Experts of a small language model.
Size: 9 layers, width 160, vocabulary 8192, 29.9M parameters.
Experts: 96 GELU neurons an expert, 4 picks a token, a softmax router.
Training: a variant of SOAP for the experts, 262M tokens, 5648 steps.
Below are experts of layer 5 (counted from 0) of a mixture-of-experts language model. Rows are named router (the router's row for the expert), up (a neuron's input weights, with its number) and show model dimensions 0-159. Each number is 500 + 40 x the weight over its row's rms, rounded and kept within 0 to 999. Numbers have three digits each.
After each expert's rows: "gets" lists some tokens that make up at least twice as much of what it gets as of all text. This comes from a sample of Wikipedia text that the model never trained on. Tokens count by the router's weight.

# expert 65
router:474423465562475527458529532413549505550448462550473455494500436410552485548535478498550537497478629510483489467514485414532458489549531480492492496561540464502539564518566512500571548475515518501529443470528502450526558443440548542485457528548480521467479549523549437540526467491431538506526598487474447476466565425468494532457442465545511467497497512562515506565467490507529463462511474495521493571479496521479461527519531467487505544559503522513501520496514475567522538551463431
up0:498527457531468520522462580450511449410446519509439480464459519508493473479462338418484519485511430562538511467515428487495475532430510545528508510488595515490529477501505535503521423506481518525493558558499549566462515519465512440500457458495461530481480578443511476534511447467516524546526481578496479489530532550484525430470501476462507458451530506539465548469511507502446489593499516485534563511513538476536543515524513526461456399502549448491518513431510525463515562455489466
gets: "s", "4", "3", "7", "us", "e"

# expert 39
router:459421452496455498523439545489469484457455598503516509468505474492540495455515454453536487488476439486466570471487460522574475527518476494537519499474541526529461456445572506463507524579499550449455471460520549465522469452479437463506473433489584493483457483520448487474561466532515481519493481550453467504557552505467510524525571513482497506496494466475440517451397524541553561475567546452502439558443514504548490535497567474547456444544500467536416589466461510449483429518511524
up0:527520536450481515504455515536510457493516503497612485536569480513460487470462466481463463564526524444431498508536475529515590446444474486566455515520484495467485518491453447439535507471560476513584489564564479436535429469510491523536552582548477502470459499530550490504548492550457497442520547441496474534464453519459524537517425488460502557522449547524498506562464458457564556507528531514501485482475478528504495554514416585473522555549467540536486412517531542537510570539533448
gets: " Sa", " Pa", " Re", " S", " Ne", " La"

# expert 28
router:534507536493468548554514474556455529515501512491444546445535576508507491495528427472495477480519531500463463567566493551526526453497512516457461546526461503599534492564485547416513406531473503513457520517496449591443478462455506486529560437482464522479551523503449548571434490448507486483537545508490465491425433491588498483482509483440475499539549494554502488529463492425468480520439471464487465446466508501518515514493515475471550417426573463544481507537496571420443485525490458
up0:491571517528426539475527525525493453504518492528470502438491421538519520435568501504504538526548487558557502511406517448498413517446504484548542450471496520482516545479510525511398528514533433546418527431540535517435456447434518496488480496488551461510584482481561548485443476532479467458465512451489452499539524464423507462397479530514437569503522498488530486454448459550538500438505452510469505567482482467503492465454480456523531556492568485479538564440554492525484503506470490
gets: " to", " for", " would", " not", " of", " from"

# expert 117
router:495429510584502512498492457515516468490471443464539505460564504557513512509534443447508447487438495527592532447526549536542525439508503477560522493485498479519439509419515479455495458512575509547532467509544470434460434531450414496499491430443479469497490509468496476547499523491468476462474371522496471513586487508443491509533568476538510531491493423505540558491425549538498533494450495448482509557456437474575539524530496542527506448512511512510458450439423459482486477460468568
up0:461512509495438448478550391490556481527578475564500476474500490455454484499470498534441479509517548565507471467534496517505513488457488441421455514484569500499502466537501535491497480503536590495524520481462458504496507458472440536544485467457527476538545431543482486507484475432508467472436418534516583498456548598488503534460515536448520454534503581529557481495591508451497479504511552489500418492486510488488622479577559548486474482496513511509519477434439486557556463510452543
gets: " a", " A", " The", "A", " No", "The"

# expert 125
router:504529490556489461463584535439503510542464432522506454470554554509510497521553552441510514491493484485525430525475571456448440463493495508514473487503451454453532553545557461438556555481528519449504423532534508486577481475532526592432521548483514554530468505520531477461498450520441504552520528520516447507416503433502435471510549476566579510551534510538525506575493451542542460541502435509520488525529493525508465508502429450448516554483455573459464566522512441539487554516527457
up0:515492477459470526500484479538501525466451469499465528504412538627445483456465472443564563538494481534538589514505459490508454531451520530490498521487535530482482477461543497485497523533515475532535507479500551508494560492478512477505424531536541489548560494479482503522498514445533474512571525528443530474501533425570471431495527446499444545476462504558530432483434506542453517495469536465509505528447616476495483434500528444458473481523482367481578559521462510475475469477411563
gets: ")", "\"", "}", "]", ".", " ="

# expert 115
router:510477483498555466545580506503466541531460535423536447446529486505489443488493523552531567495567487512436475494516579457457519493537504463527571474466428447426566489533507488530551443436549449475516439497455551541467522505470513538489480543441477490536517502581533442457502490492514538474574544525490426566503489523491468547477444478496516447521571510555430551450560468521551463492484430466500513564508458467477472559502556481458518513442490541519503559566441458558471479534485483
up0:522538478487490449516529509510422509525559447485510549417452514515533523486578505479495510429486528478504442472513475420533521545488469513576512525529505558487455569535447417494537519512501438460539487509604528465566540478591436465471511598568482486566447501502521531556555469473511492538417522522558490502519559539455535459498500486533460506494465514490464532564460544484494491473574474481472524507506486492427531472450589521564462510522460569544506447511558554532500513503489501
gets: " |", ";", "---|---|---|---|", "|---|---|---|", "|---|---|", "|---|"

# expert 67
router:424467508519459502470546506480465556532488472568514513524445490498456525459483568428524590462526481540460466523418561439468525521459483497523473522530445467418496448529519548485507522445538534508523447502544540525445571490494478504539515496580537531530533587496554511502495540577458485544449579500498465485471458468546467469467426513500513504471547502564578420499548538502446465591485488464527491571521518545536439537508496539543496555435512496541504537543503468548463477468452463
up0:527499503493416454542469490501468464562536591581574518489477469432494513484540413464472486462564491529514548553551525557474476502523466493500579548448517591595505464492512467429505476443532471528469465499555542547512518546556438462492519523545512470562490537495455492481558455452506606510464468464476507504486555497464477522531480508487494502511441469551541438436543500533498557490569488506483509522496479468529523554460548452507463504523461531495478496435471500574505612522528483
gets: ",", " in", " and", "),", " of", ":"

# expert 0
router:527542451486479487472492494551536557518427495520446462541493494420498463513555509470512549477490528502521557533556533423492478481575531529502521515548526497491535576556518489491563570456476518514511479497505549389467486467460575520509429541544455494480473495493551470588568437466487503571504523471517469470457522425493502537445432442502558447576456528556497525588488523473482472468476464497490452519458539510420486467479500501549482488529511536508553431517528487554527567539438439
up0:544494529418516497518492483465476492560527516514524458458469564547555488499531501526481588568517473401509496500584523501476525528493441523538534503483559516582546523516454434488519483540493514480455506470407456379468490515511493474522455542520556504493496440495511503557501556465531484508533433536448469496486518542503529484480461517501563590547545510491539552523515509434519434488410473529535505497508503520500549479496534533556417526558443457461537481473442408441475501488538566
gets: "ing", "ation", " production", "ding", " round", "e"

# expert 4
router:522551487527501582545550521494511566532472453485475469515537446539439584481544531557546560445461427461488472557535563513456557534543489557480421562524443510497529504532486475510486474491538467468528505484458483492504542482534443471554584492550477496483512444497497473473524541578468460559527560463471509464497553520464445538493518504499504466549577526530477533536533453433491471530476432531553474547470529529465536510552538526437587544517443463442485484509494457533423530418527531
up0:501496547542503459427551549532564504496516556445432481445462525541441453514478490544528502507590553442486520543501498476501503504451488527528443517518476502536443432438559501519495539457562496464495512527531486474490476489517481403586498495486449547580466507548436467513529488509502526550527515527533558562528435443490506525469448521479475499577529444514499470484487510449536588543569488511521432494520541529482465480520543480551464566533468417533475543437396483549516514435518520
gets: ".", "==", ").", "\n", " ==", "\"."

# expert 89
router:484485545524489483510560500536451543527468490513445447515443495457493454466484528542548547448541554531565498531502516520525570558551552515492514479520494472476491513445485520457594460459543391526449452513414536467525524497456515531467454508432457462540456556522497449470488451540515530468470536493512458497462548440492450536475444464484519430542517542550491549432530520543563521436427500500475551559513513466427479525494524560469451500529444565435498496556462440542535535476476438
up0:482433500564430461512463488517481525540477505561469499433441551521516454500480515561523484505499436547547469528528482537553471468528529458500484442535437492495446446525513515446393572530489528513528431461469424534508451445466486505420483509472481452528540494477525565497466494555425474537465493498475427555551555420448439445566511529487471513559553514498459489419512562476467478427547434515475508510555479499463505476474501484465514484498442507518484529505594532546558484483515531
gets: " |", ";", "–", "%", "th", " /"

# expert 123
router:456430466548490509465548497461470550530503440563470480511475409425543504516551486461540506462462584526498474479552494493520493488508530525532465500501516508513524587509535501448577539444451496551491462512539490460502541479444556566442471573564457512474447510551506434553498455515439500494498592479461448511480568438485452534424466477501582516508464506538598515502478493486477494451482479499555525538432497467498422536479531475450541501510453540495492539521519489576537559508440454
up0:517427555449491528513467549438479497567514437497551561478443487523456534481545457517489529530462478409461455514507488477537482489490475549527512423485451512504476408417497505553463416477477436497489494590531557566518484532507504538484620517548496491461548509492516521567426539535497488489537536506495514455456488495529494515545477498397512493499503492461470495458489516523452502496510461527546523440493435497466490466494580482559567511553496518500383465530556535457557482534524535
gets: " that", " one", "s", " this", " which", " team"

# expert 69
router:524482487462455564453536508532496460510505461462455491531498458427521481513525464506504536466534513487552466526506504511520450475547544493534471549441526471518436458476504472413544526541450362527551470456508501468544536508444482556529473528510528508490543521538542485534562442450422463519479554449480530509458559430480424562466530559479529498439530571545534553510516527578541442502478549547558530523593485538536496483453500539477492543565550540468544521516492484528464450518427476
up0:514525527537571522442473507533477434534486465518494526535460563541532521468414551452424506500467465489496499507411500479479514489520500544532524500550546490487449510610511472528443532542511490435608458549483500516505577532549417521541424453526510440518507463509498522556431510449506500534496465533492495512565434487433475504508518443532484526454526533514430442460526437511459540486514504473425515496558498522511545579491453486587512528507493547448507411422535521509486533487491481
gets: "1", "2", "3", "5", "4", "0"

# expert 62
router:548485501546498525498584542407507544526532450488464456530541450448451479581510476554471553456505517476512538463497520472461554464534564531446495509444507469491458538465540447503580554487500483521509462511514478442531537480447508555556503486513533548449502589485539435567505453556477466521540535506496504506427556459441440508497427523544516510510493491540497547558422481499526522520491552488568521570539584555521504508461454466523551551536559534434534539521496457544471519521449440
up0:540443536494577479521543528471456529510535548440508477507545486505469454552494408562460488473500547465581475513518453444492529498515470554489441516454470564559476459476471479526545495469471440466498532508535563547466455547484387531497498440516499493429514558492541487507454501552481484456479539523484496534442480520483475472526493483425442437480574528591487491491500458460461524528528538475487522476511545526475496440528523574468417464516524522486403487481533532576520508459544606
gets: "1", "0", "2", "3", "4", "5"

# expert 109
router:458464500566488516425520513459541535551433458526453472528495449450553497532531483493524506464477583510521496468518525429532484479518564517504435488546532440482530558509577485505590557483502503508541463443515520438540553446436553530482465545552458498516448539508553449539539467492450491508496604482454443487484566433452490551485453452556541448554505517552529500542480474488500447484484453461533522564459504525462450547502498460481523511538476565510534539499495425539497555541433438
up0:525482602468520484418569471509545495533508537480489487554453547582549536528484519494508447498495469481466489493530470473493476445416442527470461501433559503485520509465577465481580502516472519522504516468395516516457462545488456502536538436448543490510468561421492530489496530480524498538448497493495513432504532535572512455503558536469501463463458515486480529463490545512540456575510504476468590469516520492493463494533449496501525483393415507595499573578525529510480527502529425
gets: "3", ")", "4", "9", "a", "5"

# expert 81
router:440421568472464461472595476500468562556431439538482472485558478522514509503478535452507467405479451512452471547415582432436529498511446520566485487574468436478522495546521534509525558450492492525504456544568479464486540479511475488486486488572477510451521519467547465527543477466472480537464585531495405524534530507517481492496493484477506509490495504573543492500570549508482457547520419494540456474487470531479525550433481533443528582503469490535449539493476468523442479471440482
up0:498536506489430498534471492518519512477473493594505502467486481543483508483488507504506562525516445548417507534549493498493525530469503423545528613600547555453467503476533461468478479542541458491528599403508535499470571499455487560533527477477532518505485494416460477484543515498473525553440521465459523426572502490512541466520482484522439542516487575520555467508436534536494519534520515460487550420525478466594449511566515443514463532537522490440559511518516467476439530491572458
gets: ",", "),", " (", "\",", " –", ";"

# expert 13
router:551471555581488516500545482497504507534459424519501503532535427453468498457535508464538522480500606547521462516507556467548544517500503441549532535464393532548462524511425503489486465487497514563453461498573478490482519511458479454561456520472453468576538542442544523595511495527492475507542444498523522527529476525453488530520454561500468526445487583546583543492421529477465460485529517500486471510413538521544448439487441509526532458489485431511478470527524510562468547437454528
up0:502470561453580495501490518475469541452527508520462598428520494499468467501470496541568489526470518497459535524515479504518476468551519453520525505559506451580557543425509442473530548574513574505642537491526486483495577426588494507528529474478532570445525482516443461468563511520520494466530517469508529454531476440473512511537480530466559504453500523529458507498415443559443449452512495533481464497504493485518504461500513372465560477459518521515559497493516497453485515490438471
gets: " the", " a", " The", "The", " his", " an"

# expert 5
router:433514576508521518479582520516547555527467505549527539491446514529486539461507523476483431494462541505430448490441564476435504449421519465489483497539442470452525446580530553459482530423566542543521480466538534531446549502453515458507569437477483525550502549486549478525431501513455545487489567500503448466500470433524452566499510515444542547533467482529505449563531486505450513545522443526513444442483480574535542506486498527562481538505541561572504508540483468523416524479478464
up0:493518510566501507498448465543476515559490448507548516540445456472489495596509528483509589494504556437488510489455520499416564507519559500501471514536497464542430560432532430494510553438440544458552531439485501547518471413572510581421512511489400492566481489489486593415532374454531528501465513509555431497525468438525487536468489518490490470484516514501550526500516502481504523469533534553470477524514513491471457486496519504438428462530547486476533505501506531502476528539531527
gets: " and", ",", " &", " or", " in", ";"

# expert 6
router:479543466521483524539530496469508520542459481487458458417494575515478527487489555458527563491552460541506462534519557494455412544496496537425442526528453464448526506483583500497496543488533461431458445538485454538494549446550537579488468516486474544556475508499490473428487481542520510510547547488507458570527468504480459422586453441466532563525504443554553570512526474515524473494474456468514463496571510464421430554505493524471451507436430477434491534571484448525468482491533491
up0:528551568514462533532462502500459485497538484429510540470499475427557513511458531501467522554486467480423471529481549535499418515487576550485450504535502553503490439470557503483418459518519514468466501493479495522561545539452589487552542419508501519504513512485428460510509492508553556400528410485454533477501467487466453404499486463468514465514541457537481502578472514407479506517560463549460416559473474425455479447546525535520483500533482527469435455469512478482496516534550544
gets: ")", "\n", "),", ");", "===", "})"